From a checkpoint of a small mixture-of-experts model trained on Wikipedia: 79.9M parameters, a softmax router.
Below are experts of layer 7 (counted from 0) of a mixture-of-experts language model. Rows are named router (the router's row for the expert), down (a neuron's output weights, with its number) and show model dimensions 336-447. Each number is 200 + 30 x the weight over its row's rms, rounded and kept within 0 to 999.
After each expert's rows: a language model's description of what the expert responds to. This comes from a sample of Wikipedia text that the model never trained on.

# expert 49
router,197,174,209,178,234,194,201,131,147,236,226,232,218,222,218,194,160,138,163,181,222,239,152,184,217,201,183,222,141,208,187,205,140,171,223,173,199,246,222,208,161,106,260,174,233,239,202,167,262,210,209,223,243,167,190,202,197,205,231,237,217,190,229,204,183,196,200,181,190,218,205,167,201,215,163,234,202,180,230,130,223,165,239,169,160,224,232,196,202,227,204,202,235,161,162,160,230,171,158,182,235,174,233,235,216,218,179,161,201,197,225,191
down0,209,160,202,232,148,206,166,232,168,166,200,210,221,218,255,218,191,204,213,212,204,216,184,173,186,184,210,213,198,233,166,211,256,187,200,169,243,221,268,180,214,213,207,266,225,264,178,177,209,208,173,220,173,184,208,220,221,178,165,168,160,196,187,167,195,211,223,212,187,226,193,136,225,225,196,182,246,223,211,199,234,185,222,161,148,222,208,242,154,195,208,227,219,227,176,206,222,205,230,209,250,231,197,217,198,201,168,195,189,241,211,304
Section headers, coordinates

# expert 0
router,191,137,197,132,213,204,185,161,192,263,202,240,229,239,145,217,129,219,146,128,244,209,164,169,155,230,227,180,192,217,198,229,178,185,218,196,209,184,213,227,124,162,238,196,203,197,207,202,269,195,203,214,201,183,191,204,241,196,230,256,213,188,223,196,173,240,194,189,199,184,229,219,184,219,169,185,202,171,238,149,198,157,214,184,186,164,214,167,215,232,189,188,171,210,152,199,238,121,180,216,244,214,224,204,195,243,225,158,161,240,169,183
down0,255,195,194,205,213,169,248,210,241,175,230,204,178,181,230,228,225,251,225,200,192,155,218,196,82,221,213,186,207,225,210,253,218,211,274,185,261,182,181,200,219,201,197,242,200,184,218,257,154,152,198,239,196,187,192,174,204,201,222,181,246,290,236,179,201,178,219,197,219,155,206,166,159,207,243,189,179,215,255,155,222,185,225,200,218,187,210,218,186,216,202,182,198,220,191,215,203,208,192,117,187,202,175,195,185,167,202,198,157,191,205,213
Table cells and name starts

# expert 1
router,208,219,224,187,226,209,208,183,189,212,175,195,178,214,158,178,168,117,141,184,244,234,197,193,235,199,214,246,210,228,242,211,165,178,222,214,212,158,238,211,197,185,193,105,197,228,207,225,219,246,199,207,212,186,219,216,207,185,185,181,226,195,181,180,221,211,223,194,216,155,250,230,164,244,200,192,189,193,194,167,164,186,208,150,143,149,206,185,225,229,207,230,184,210,160,157,226,138,172,147,229,196,224,221,210,201,246,169,164,193,229,143
down0,202,182,248,208,205,208,189,187,142,143,163,158,214,165,227,197,146,149,215,147,214,216,202,179,245,254,162,208,172,171,193,165,150,197,228,186,144,195,179,244,227,236,161,247,193,166,162,185,175,201,199,219,167,179,161,175,228,188,225,220,217,207,233,219,139,186,240,246,152,216,182,191,168,206,220,201,171,165,184,220,168,278,206,238,187,161,186,184,174,183,154,188,236,164,233,159,177,119,213,187,171,214,198,211,187,200,168,210,193,191,197,231
Space before years

# expert 45
router,163,164,244,144,210,238,197,175,191,224,182,253,225,192,188,175,209,179,171,173,231,256,209,189,208,245,217,229,174,199,209,190,198,224,223,201,215,242,212,178,157,203,215,197,138,236,207,222,252,218,262,217,207,170,244,248,226,168,220,233,227,205,223,155,187,233,180,205,237,197,226,146,208,222,190,186,227,193,279,175,171,158,235,144,200,175,254,164,197,220,230,221,201,222,189,209,230,80,193,194,229,231,195,201,185,201,255,137,137,206,222,175
down0,184,225,158,224,220,140,210,208,210,213,223,209,193,161,161,266,194,206,201,221,196,226,200,188,185,164,168,197,193,151,194,201,214,245,205,219,220,198,209,225,270,142,167,220,236,181,180,161,167,150,179,191,217,176,245,148,195,246,176,238,210,245,197,199,210,198,187,197,192,180,208,165,159,182,181,242,238,201,211,162,200,190,216,223,210,194,197,190,206,154,196,163,209,208,221,226,141,177,242,179,182,237,227,184,148,214,212,200,219,211,243,198
Personal surnames

# expert 51
router,182,170,205,189,222,220,180,236,176,293,158,217,237,267,184,246,212,164,208,175,246,222,189,208,161,259,206,237,216,217,224,200,171,177,185,240,168,154,237,177,193,181,219,162,217,228,201,240,198,204,224,212,237,174,217,265,269,193,189,242,214,217,127,199,185,203,200,240,238,228,244,160,160,195,256,173,210,189,240,144,192,214,200,185,188,203,223,120,180,233,210,219,152,201,133,232,254,131,201,176,219,192,210,239,181,213,287,170,204,268,214,174
down0,193,210,186,197,229,142,200,219,205,208,197,199,151,182,205,204,188,204,132,234,210,126,204,222,194,197,204,249,153,204,73,227,206,105,233,180,216,169,160,170,215,226,150,224,196,212,194,122,190,196,165,172,199,234,200,220,120,229,206,188,192,218,185,214,222,120,223,181,174,230,244,203,203,178,240,189,202,198,173,193,175,201,199,198,184,198,170,246,214,183,250,238,204,226,243,220,194,174,231,177,203,180,165,223,171,192,260,160,167,175,172,207
Slavic letters and LaTeX

# expert 13
router,135,142,203,179,191,248,230,174,197,208,159,220,233,192,178,173,170,180,170,176,245,220,192,194,214,241,246,247,175,170,228,238,170,229,224,187,196,203,233,200,167,196,217,187,153,185,194,207,208,183,226,236,256,214,180,231,254,181,229,203,195,215,236,165,189,225,184,243,192,191,222,209,210,257,177,200,222,158,196,177,187,138,218,185,162,175,263,170,206,222,218,202,197,182,154,187,249,149,139,194,233,231,257,193,190,243,252,120,213,202,174,164
down0,217,219,185,191,222,233,189,192,191,177,231,191,185,211,202,214,249,182,216,225,235,203,239,234,229,140,161,178,175,251,235,243,198,196,180,197,202,208,210,215,219,147,224,182,229,212,176,214,116,186,185,187,231,175,143,184,195,219,204,201,202,177,229,227,162,220,164,220,136,159,222,159,258,252,162,158,198,229,233,181,170,161,183,189,251,208,201,211,217,231,192,199,205,210,234,273,171,214,197,244,233,196,242,212,140,171,200,214,200,181,207,208
Table pipes, name starts

# expert 48
router,189,158,208,192,201,211,215,157,175,205,187,190,225,217,187,195,174,192,154,187,187,202,168,195,200,239,195,219,197,202,238,207,209,203,226,224,220,194,240,189,152,187,267,185,210,211,224,232,215,247,175,208,196,179,201,220,221,177,188,266,243,192,235,178,142,223,190,201,175,163,213,176,174,202,204,218,199,177,242,122,179,193,249,196,170,204,192,223,172,186,243,215,169,159,203,158,223,156,189,162,228,239,223,227,215,202,224,198,230,225,219,181
down0,193,195,128,237,218,180,184,182,199,217,184,168,213,184,215,250,172,152,220,252,171,210,196,214,207,224,182,188,223,224,165,148,236,205,193,220,177,185,221,223,187,198,202,205,199,186,230,175,238,226,223,200,166,164,184,197,178,239,220,228,142,201,168,172,174,167,205,221,192,216,155,195,227,181,213,183,187,249,195,194,220,216,180,156,209,279,163,164,187,203,192,253,183,186,258,178,198,199,216,198,205,223,164,159,179,195,198,200,217,226,183,248
Modals and infinitive to

# expert 16
router,119,145,219,164,251,239,184,191,204,238,178,264,176,184,182,169,190,169,210,88,233,204,179,136,151,235,222,161,149,198,206,246,123,157,235,228,196,232,215,164,186,181,264,152,187,202,221,267,209,201,234,245,183,179,243,200,237,162,210,214,226,200,170,128,200,213,192,216,215,190,216,186,158,158,212,244,202,194,230,165,194,221,214,203,178,183,201,197,168,187,221,197,177,227,170,194,216,138,194,207,259,248,184,182,176,226,243,209,193,240,231,211
down0,243,204,193,277,197,179,213,233,199,222,196,195,247,152,155,139,238,193,203,172,241,185,202,186,189,253,207,235,190,226,189,164,227,89,210,252,167,210,209,181,249,163,203,177,242,252,191,173,253,203,196,229,178,177,196,146,240,232,161,178,207,185,186,199,230,198,224,246,191,191,220,214,140,223,137,221,185,198,215,232,148,159,207,184,189,242,226,214,170,219,196,185,176,183,176,165,151,195,186,228,219,211,242,203,158,194,216,184,187,203,208,199
Ships, navy, table numbers

# expert 14
router,194,175,234,186,186,235,217,207,193,222,194,202,210,214,158,187,198,130,200,176,217,240,192,217,166,234,187,225,150,229,242,228,140,211,185,196,213,179,200,168,180,182,234,117,180,214,243,216,246,242,224,211,232,194,200,230,225,186,207,202,188,182,234,216,178,254,180,218,216,176,194,162,208,253,192,257,226,152,192,162,145,166,228,175,184,216,244,195,167,218,236,188,201,190,195,145,192,133,190,159,185,257,233,214,190,235,209,215,158,185,171,190
down0,181,175,202,158,200,199,182,208,221,173,167,205,194,186,218,195,240,231,223,183,193,183,175,198,226,198,207,186,227,145,233,173,204,196,184,188,265,238,140,278,225,200,209,170,195,180,229,254,234,209,196,225,295,157,204,167,172,177,273,149,203,210,198,163,134,208,240,164,244,172,198,207,204,190,153,184,186,211,223,140,191,215,155,223,235,256,236,183,237,220,239,153,173,158,211,189,235,186,183,214,173,194,171,246,195,209,128,194,240,203,185,231
Government and law terms

# expert 26
router,179,160,232,208,234,208,233,165,213,186,165,251,190,242,171,160,188,154,179,169,213,221,196,190,216,222,203,267,193,232,246,210,151,192,235,183,233,166,264,194,189,211,205,193,154,208,190,217,204,236,234,215,244,183,195,212,207,176,198,194,211,210,250,145,195,213,191,228,214,190,212,152,160,219,207,250,193,174,214,172,188,167,214,190,170,156,218,167,216,220,193,218,217,204,167,175,226,200,183,178,252,199,219,272,180,217,192,209,208,252,241,206
down0,210,224,162,171,218,171,191,228,224,179,170,224,172,234,158,174,203,207,225,185,199,192,179,220,197,162,209,177,201,167,162,210,173,175,215,177,172,209,222,227,220,192,180,221,204,178,179,142,214,178,207,174,198,247,205,148,241,276,211,235,197,201,156,213,160,215,226,173,220,150,200,128,210,178,190,229,164,188,215,202,209,197,173,165,197,111,167,150,196,140,199,171,238,181,178,181,260,226,188,211,215,133,224,163,221,132,186,267,166,200,201,219
Function words and adjectives

# expert 27
router,178,174,249,192,231,246,242,148,188,224,183,222,245,217,142,227,198,137,186,202,213,268,181,165,183,255,214,253,177,166,175,191,194,185,196,219,166,195,222,205,164,202,205,199,188,165,200,194,216,206,227,264,231,164,216,252,207,135,218,198,236,164,203,139,205,217,172,175,258,223,239,180,188,235,165,219,222,178,211,173,197,186,206,123,200,183,167,165,185,241,220,223,224,232,191,197,203,145,202,186,236,216,221,202,161,258,238,163,195,215,198,195
down0,224,212,181,252,190,193,226,206,233,222,200,233,196,226,245,212,191,215,228,227,185,241,166,173,167,192,252,230,184,225,224,160,248,205,175,160,237,178,167,126,235,215,166,208,171,185,189,182,212,214,219,157,233,200,214,245,249,227,237,146,170,188,171,280,185,184,211,244,188,260,216,209,171,177,197,132,166,176,183,193,178,201,211,176,176,182,175,203,186,134,253,216,191,237,164,199,237,193,174,192,237,224,176,253,166,188,239,241,172,235,257,233
Romance and foreign word pieces

# expert 24
router,167,109,238,139,224,198,209,154,194,210,138,225,227,204,161,182,158,187,195,186,227,214,206,179,172,212,208,227,190,227,198,189,215,167,196,201,178,162,218,196,176,198,229,182,188,216,221,228,233,310,243,178,224,191,295,206,259,179,193,259,227,229,234,163,183,198,169,222,212,203,225,183,177,177,195,239,262,190,222,160,182,153,205,182,173,174,209,193,202,195,210,212,176,197,191,192,196,144,150,178,244,216,225,243,208,208,202,176,190,236,209,185
down0,194,223,183,136,214,187,169,257,198,198,185,197,160,200,250,195,193,153,150,184,240,217,231,214,203,209,186,267,211,184,253,215,242,231,229,194,246,204,122,155,239,201,205,218,177,201,199,146,245,227,262,218,175,210,129,283,206,218,200,263,173,165,173,219,194,217,175,212,154,209,142,161,204,175,122,191,178,195,235,247,172,172,206,155,215,204,232,179,193,224,178,220,185,213,207,198,197,127,241,207,218,207,230,206,172,194,223,236,204,249,156,258
Narrative action verbs

# expert 17
router,134,156,218,209,247,202,194,209,180,233,144,196,248,218,163,218,187,174,181,208,190,212,189,178,161,224,211,196,192,211,215,193,168,236,232,213,209,250,213,209,163,181,291,227,215,229,184,212,190,273,177,189,200,220,206,237,190,184,211,256,246,204,245,191,192,227,161,230,213,187,224,175,145,200,185,160,229,175,188,149,174,180,198,135,162,166,208,223,203,221,201,204,159,180,189,194,198,135,200,191,222,201,192,250,172,246,200,196,202,181,220,163
down0,158,191,197,230,194,261,211,176,236,187,181,232,206,214,197,207,200,193,170,184,200,208,149,175,162,199,216,184,214,225,202,174,173,198,178,233,243,204,209,209,125,185,245,231,143,186,203,176,179,186,205,187,215,209,132,228,214,208,200,189,174,228,193,189,189,207,199,230,113,207,248,224,178,224,198,255,212,152,159,173,198,207,242,278,179,201,173,156,218,157,193,172,198,221,182,223,235,189,174,211,172,145,198,210,227,220,206,234,194,180,204,170
Years and dates

# expert 46
router,174,135,237,167,237,255,207,176,187,219,173,228,254,204,183,201,152,200,162,203,223,226,204,154,160,211,232,194,201,217,198,245,156,181,225,222,175,218,231,219,192,144,254,177,179,238,196,213,221,245,210,250,208,192,261,229,260,204,208,216,212,205,180,184,148,225,157,228,210,171,241,101,148,231,203,211,222,161,205,199,174,193,219,185,168,170,241,181,188,204,241,203,127,148,182,172,229,208,167,176,219,203,206,248,177,229,202,157,179,229,230,160
down0,183,225,232,219,191,278,217,182,198,202,226,218,182,216,207,237,259,208,218,205,199,189,190,195,245,169,205,183,220,216,178,246,216,190,218,175,142,202,215,202,193,202,238,202,185,206,206,182,163,201,241,175,176,183,158,189,158,243,180,221,264,164,191,218,193,228,242,221,230,198,265,214,225,201,217,171,263,183,172,218,159,171,211,212,176,224,245,236,174,201,210,187,184,239,209,216,177,163,204,219,198,204,239,213,199,206,179,159,172,196,233,211
Definite article